{"num_hidden_layers": 11, "d_shared_expert": 0, "normalize_top_k": true, "positions": "learned", "init_std_down": 0.00481, "batch_tokens": [65536, 131072, 196608], "dataset": "wikipedia_en"}
Below are experts of layer 7 (counted from 0) of a mixture-of-experts language model. Rows are named router (the router's row for the expert), up (a neuron's input weights, with its number), down (a neuron's output weights, with its number) and show model dimensions 0-159. Each number is 128 + 24 x the weight over its row's rms, rounded and kept within 0 to 255. Numbers have three digits each.
After each expert's rows: "mostly gets" lists some tokens that are sent to it at least half of the time; "raises" lists some tokens whose logits its average output raises strongly, later layers aside. This comes from a sample of Wikipedia text that the model never trained on.

# expert 25
router:154093129105171127122160090152129114130113107112117091132131150140085154105150141110112171105118079138123108132078072145153127105163121124109164123105122123168139195129148081157125108121141108145104149156149123107102086125128136096129125141143147163127135159115139127177121143105149125120145128100112092145116150113120144127116114129178144110145099116137125102108153186149133099159128127135136124178116122116132169150126124135132115105112097129117133158145128102118106092131123133
up1:167096136106155129125154094150092135150100141122161141163120137126134134185111124126102164130139131156077152096087107103132140131149113133129171112127077110114140120140111149175115167168148144117114184104133113136138156122120117092075139115183153171074107133088161165103131146107125107173111135129109111097136168112161119155103124160117154116121173147130090129166125129121145106112106137174143106092142129114119125111109130081118128126086125110143143158113145101174174128174132103
down1:131180083146155104115134168124085157102101205111133171104121158119162112133104139125168101167139136120146156109135161155156128125146124128152103128126121127154125169090098123105113136132155107098158103159110108142126095154119124113158133133100136120131155179129119095183078119176138117105153117115132101101164100106135142110090117133103133106158112104125147086121164109140090145171092127130115105154135122153143101107112077140088144112154149107106107114128135147096119118149164141
mostly gets: " re", " de", " p", " f", " c", " un"
raises: "m", "ter", "d"

# expert 28
router:167111076141168177114135122130171126175109099100122132186128146147157118095083144152117145123118106128149082104149125126152140172129113144075115091136141096193152098156100131155117123091102071113119134153128125142123141125143138101155143147164147159114122144140143145138103167134152110085111133125125112173120145163117132120127121153119156118120081116132110126121149153129174070102124128104153155143127119102137126134121132115110113137115140132088142139169157107110140084134151133
up1:135113090117103132164136127111101142146151096103141123129118110138167094139138136143143121154131113128105146143163122125109076104124127127120126113092128151168149132112155076108133060135108086176118132159135079102120118117107150124121120134120077160146142151121121091108128124130104136203170064101142072105148141130128110138147093112131136139119120152151122095106178109142132145162111149096105155130142097098179129100191131133100123062117166119144169131164106132108132122091128101
down1:108151145148154136111128192118125143114104150128089101095139103117073134105101126134146144132126114141131112096122105096091145136121146141124076104182113174131132127151076110155154127071124099136165156129134125132184115115110148125117128146118084135127126172111157100163145119106116098112117147170173128121157110122102133116139188176128158143126162116108143111120148116144132128096077162138141114165146089122118101158099142106121125156124090154136150165103102107149160169147173183
mostly gets: "pos", " final", " imp", "bil", "tain", "ct"
raises: "s", " ", " and", "er", ",", "i"

# expert 18
router:157117113106151157118145101153129093117115127108078128110130122139150122139092159140099162110124119134134133133144091126151113128093103127102161128108170157166185109089128099151127125133157120108119103134138107131126130147142166150132181133117180134101124154121117114139108143132157102135159154134086087122133152158104122095120092108124148119129126123147101073118163157141146126106116085122198121108139111132167137122145121157116150104126143127130140131105110106123159109103132147
up13:102142135121153157130082140139166133079131140103130154119140156103085084155134149115155119126122145087127078145107115155129121111145134107108188164146146128131130134126131144158145132126117096152107109118111155146103106147145167144140140095109100166127126107089128106142111112134125084142139115150093120137170124168092041124140099110096075109146130103121149092080067118119136123133105123139102137171151115096131138155145123076152155096142133159142098104130146147115116136139163124
down13:106149125138128109115117129152163170167143115141168110136143156099147130106088122162146107136134122113139077167126150146144143127153148141116113181114150116149145133142144055131130139125101113127142185105156153146140126145109114100089153139155123180121114149140122106106110100111141136124120131126137110106118087135169113127133155126169151141090118109124092154099102139116131104111124127113118172156144125158078134143093122092142117119137117130170132126127139122139192136129147084
mostly gets: " been", " are", " be", " were", " species", " mm"
raises: " ", " and", " in", ",", "-"

# expert 1
router:142112126101165135123109116123141111152138136110109134162115148134148132113145146127112115112119108088125140123110121148138127131109097123128146123126118129135159183124120112136108107118136070144118109147158104113119127122132133141123151134154116129135101171110117125138076147095139125098146139122135125137109172159122110064123123109134158143146128105143086096108131161142126121115131124135114124158076133112137154125154111106126115098094144123095130124136094107141133131129122158
up13:120103135129152112134105134125101134095105122156153147119105137096134103087162121146176139116169123119165101144136149103128098109123113104143137158172133143131134128156123128095120151140149140149129171132150131139127152112095127155150105083119147119134114140153124127147188109143100127147144124144122107133134173130117097119116125133188226132163159111122109080120146089087125114128196121149147125099166126130108106155107123159135120123163114139105113164146135117094146101106107147
down13:086118104122095123078143118103079139082170165117128104098136138141142112110134135117168110099105131093126092123108110159173136123151098102111139168104135078124102126134147094173122123150142099132070118110157138152142145141161127099170118093120147119142139111164144124124081116104112118150127114138117153113094136157157098165101153143133111093123164127136104176116132134108114112123155117132151123086151127127102088129096152140088124161130084105140130139153094150094128097179139101
mostly gets: " film", " School", " National", " other", " World", " government"
raises: " ", " and", "-", ",", "s", " in"

# expert 8
router:142109075144153104135180120148140151128096114110122152166114156138142143093173150124128104147106093134145099147125128116149163123155107158106163124107145118150132142126093114175121128093122095117128109106118100142129086158103123148160150116180142152115089151121152112138107153116143113090128130123080126099196165111111114069117128125125108180150158167116102102102104124141168114112119118144157084154140146117159099128144106152092108124095125133119146140144122111155166088124103177
up3:139115092115162136100142076115153113109102144117153119123150075111123136139097129119137168146129167131151156122139121096106116073140193152123126147138155154131149129150193119166122126115105162165135107133158079085118111122102114137088107162145119098130111109140158179095132128124105111121120103100124147130142125187102101188136114141094131156118118086101063131135109127138143140112112092113137162152088151134096121150139132131136140126098118126102085124094155077121108143130127144
down3:111110150102145141118159115128193104170175140147145130113095163104138136102111172102099106095124101128118123096090135108109187121124136116130114148128138161156130121132067099158186114110127174158089142120164124134100160138122175141098105101081106140122121143121160166111114148142083130133127101149124150147126148118076158103119104128147144122157119140085154162117156151111102155087124154121125134147110116193130128122133103160130099117124109161132103072127139118111118112107122157
mostly gets: " known", " made", " became", " used", " released", " held"
raises: " to", " in", " ", " on", " at", ","

# expert 24
router:127116126094171108158127090120140125148099126108121129138151161158128120132118153117102116112078108120138157119102113128113130131150054128131147145122115129166118190126153097148106103105146077111137111149153111171129123092121141126118106193147128141135129157135160115142105139098143094123156111085130102110124111107113128103123119140147117123156118134146093103117138162151130113129153109103110113134138119112107160167134128153103120135134138110109131148117142107137131133100106160
up10:153154164100118127171146094152126109125059113130135114139117146109159140104166129099162129168110121154125113131098152175129127170144121157117165121113140120133130147124108142137137124108117099174126065160108116155134125145118083157106145116189157153165109150120138140125130121133120161126169125140129107151145166148111127110117113141120132154164125094142124149105101095133107145125152137126114135119092055114133133114154103112149106123145113150112145120091032159140112113119092114
down10:111127144108092139121133102134122127099127117107177140107139153156103132127101092116173132114098137127201097131117143116113121106095129103132152165160105130108151088139146137137101173140139106112138122122179102100201102129140130147156102137125127143113146117147102126145111111134059158072142149091120162144095146107117116152163123101090164106169103085115124145115125129140154159115102141137115140116149129159127140119104152161177164145140111112140176135146124108121053128133147107
mostly gets: " Ga", " Vol", " France", " Mc", " Mac", " Not"
raises: ".", " and", "—"

# expert 12
router:167095124096156120183161109092141107154096084108145135132137161136116125131125116091135136179127073071100122150089145099153156133106097120114119113111127092172105160138117106120097121157122107113107106132136117131144116113153147161161159158117177115136121119137136088154114181097130075159149121088123136120145138135128087117085078133122165128122139119167126103077142192155141120081147116106155113133129118122136141132140105148125106125108144157122139117154085102146121122135115133
up10:161077129144108160182115025117119091100163137092077128123106149113144138087137121179077103128140122150132119143134127137111119157122113114108131116130168129109142179117132140141124120142118125092105127090119105134121123153123138141120126130176114117156136123137148093100092131165108136151153093135155105120134104141150119097116101169138128155159094127129120128092107174125159165153119133116132119092140159106134117168092134148129118145109127107121123129189156160145113149132128114
down10:109120144131117099101093159104148146109163132122143187092149107133082137098146131121129110128152147111151129090113145144155170116125117139167106161112126125127118093090135092141098144134136135136117177158173124089106128160135116099099107116141112091141135091105116087125141149133149110124134140145129149129140077155179109114106174129136135091164154139104147123140165117113161142116123116093127099141145096095153154180123100105107128131116135145116115126135131094147131106110120156
mostly gets: "ford", "ira", "ku", "ura", "iya", "ka"
raises: "ev", "-", "3", "1", "2", "4"

# expert 11
router:155129130141171132203169112106123107113113118118125145155130161130145130097161153157095134138108101121118128133118115141128165130123118122114150142094154112171138146133070129172101132153161135136105106115129116142129129145162096111158143112160146143143112172129165130153126119100148083105146110098128131129177122141100129140145094136160126141144108114167090114131170164169131121098155111113139156132120123130123138125138119142090076128145117148129143135127114138124145093135089133
up4:128159107073145122134120116174112110110093131158095117112094103115138110152137123152085148082102138139085118101121123150166123174125102146147105109161138138121149185155127119117111166123152131134129136161169129147131166147140152089125129144149137103088133105122109146113135128106121118132128174137136101129063148126157118104095085121099128131115120151077155102102131149116139115120117135104100141141142108122102114147134129171121147121126148087155138108091177091111139129183149139
down4:087118128126101098134184114146124128107119122132149136101131145096128129129158122079133162122104128156147129095126153098065107108125154133145150131115133128135117123101185149133186137097161118146130117134162148144093119123136149096130112154108117129101149103129100097129108135108096123148156118133124187100132169130132129098088112136157096167136115138121092139149150133097109107130116123145141114157161131098123167137131147122118129114074104131138102105162155135123145133149112127
mostly gets: " (", "—", "(", " [", "^{[", "_{"
raises: "ological", "as", "ag", "ach", "ally", "ograph"

# expert 2
router:153096118121141122137116114096146111118121143105133113142129158148109079122128114115128122112112118119131144136091128112096142122134120136141159097150145122140142157146092088135123112115125101115106069163169122120156127115145158119118148138142126142141098159114119133128079152118147106144129109131140151175150159136105100071156129099138171131118134121157100075140136130143145121140164108157143106163107129096117138125139079139110130105086108093113148137141115101169148130127129141
up13:162149161107147122125099118169140152128146110116097169112133181148083113128155082120101164151126132156120131116136110125115157095142149108116095075164111108130135131127107120145126076105113131126150088184150123116134137161147068169117140159118129127154098156118145128115081154112134113155151112125144168127144116180147095166168164119121125115104118098144110146147141120139153135090154075101172112120128100137122143106142127115122089131145143144141129121183130127148144133149124118
down13:122154145104166165103154118124130120147121149127139138103126131092142136141154156111141132163185169149152167118157113127130115178118139129133146107134182105091138098080179162142099161118134134166129070128129137137127133163090165095157135114152102147106137127167132126140141065125101130102108110098092144145074167144113085128109085119122126157151112128090099104135110132148118129137088142104125149126148135107153140072126121146183115135114130118113136106149157117145122138156148100
mostly gets: " part", " season", " film", " School", " series", " city"
raises: " ", ",", " in", "s", " and", " of"

# expert 20
router:143120111123127126143109108155153104097108106077095099148126133166101094099157156099120144146078106136153124128112125115130115121121159124151131147107103108151130152127105102163078097118115099129113129148149108117158104129103141184136164116151146148144104194132147129152140128118117110129157135106099140143145171161124113102141115087143163141154122123132128112142143167176157117126151115137141076114126119116128144152163143133094123111108134141151108110120127127114131082128159116
up1:134114175117111172103115130128161115117134134153073141142102108111146150166098130122135097137118126121105139144134113140119072161121113154116156100108146128109173112136127152116088115116109088102118109161141127124097133136142164131134131143140137124135157168161084095091123139094097144132150128132126104132101151162139134110129145151139130145137153133155125118119078162122129177140139126138134161116100150148142194171041130102103080113146113146110144091136141127118105098149101144
down1:106105139145148087110086115138127099102098074133082150097118084105107140132138159110141118114126121133144137135140109104121133118137169142138118127096157137107101144117127084144172086144119115151129162141163141162138084114107111123158187113103108122174096100145130131123118133100123155098162085085123127150172095083123128175111127150109160127130130135130076143119092146128113176122130155117136128133139148134095126124126120138085117151114135182127153169119098123135133155170144131
mostly gets: " ", ");", " \"", "—", " “", "{"
raises: "ever", "2", "1", "le", "9", "3"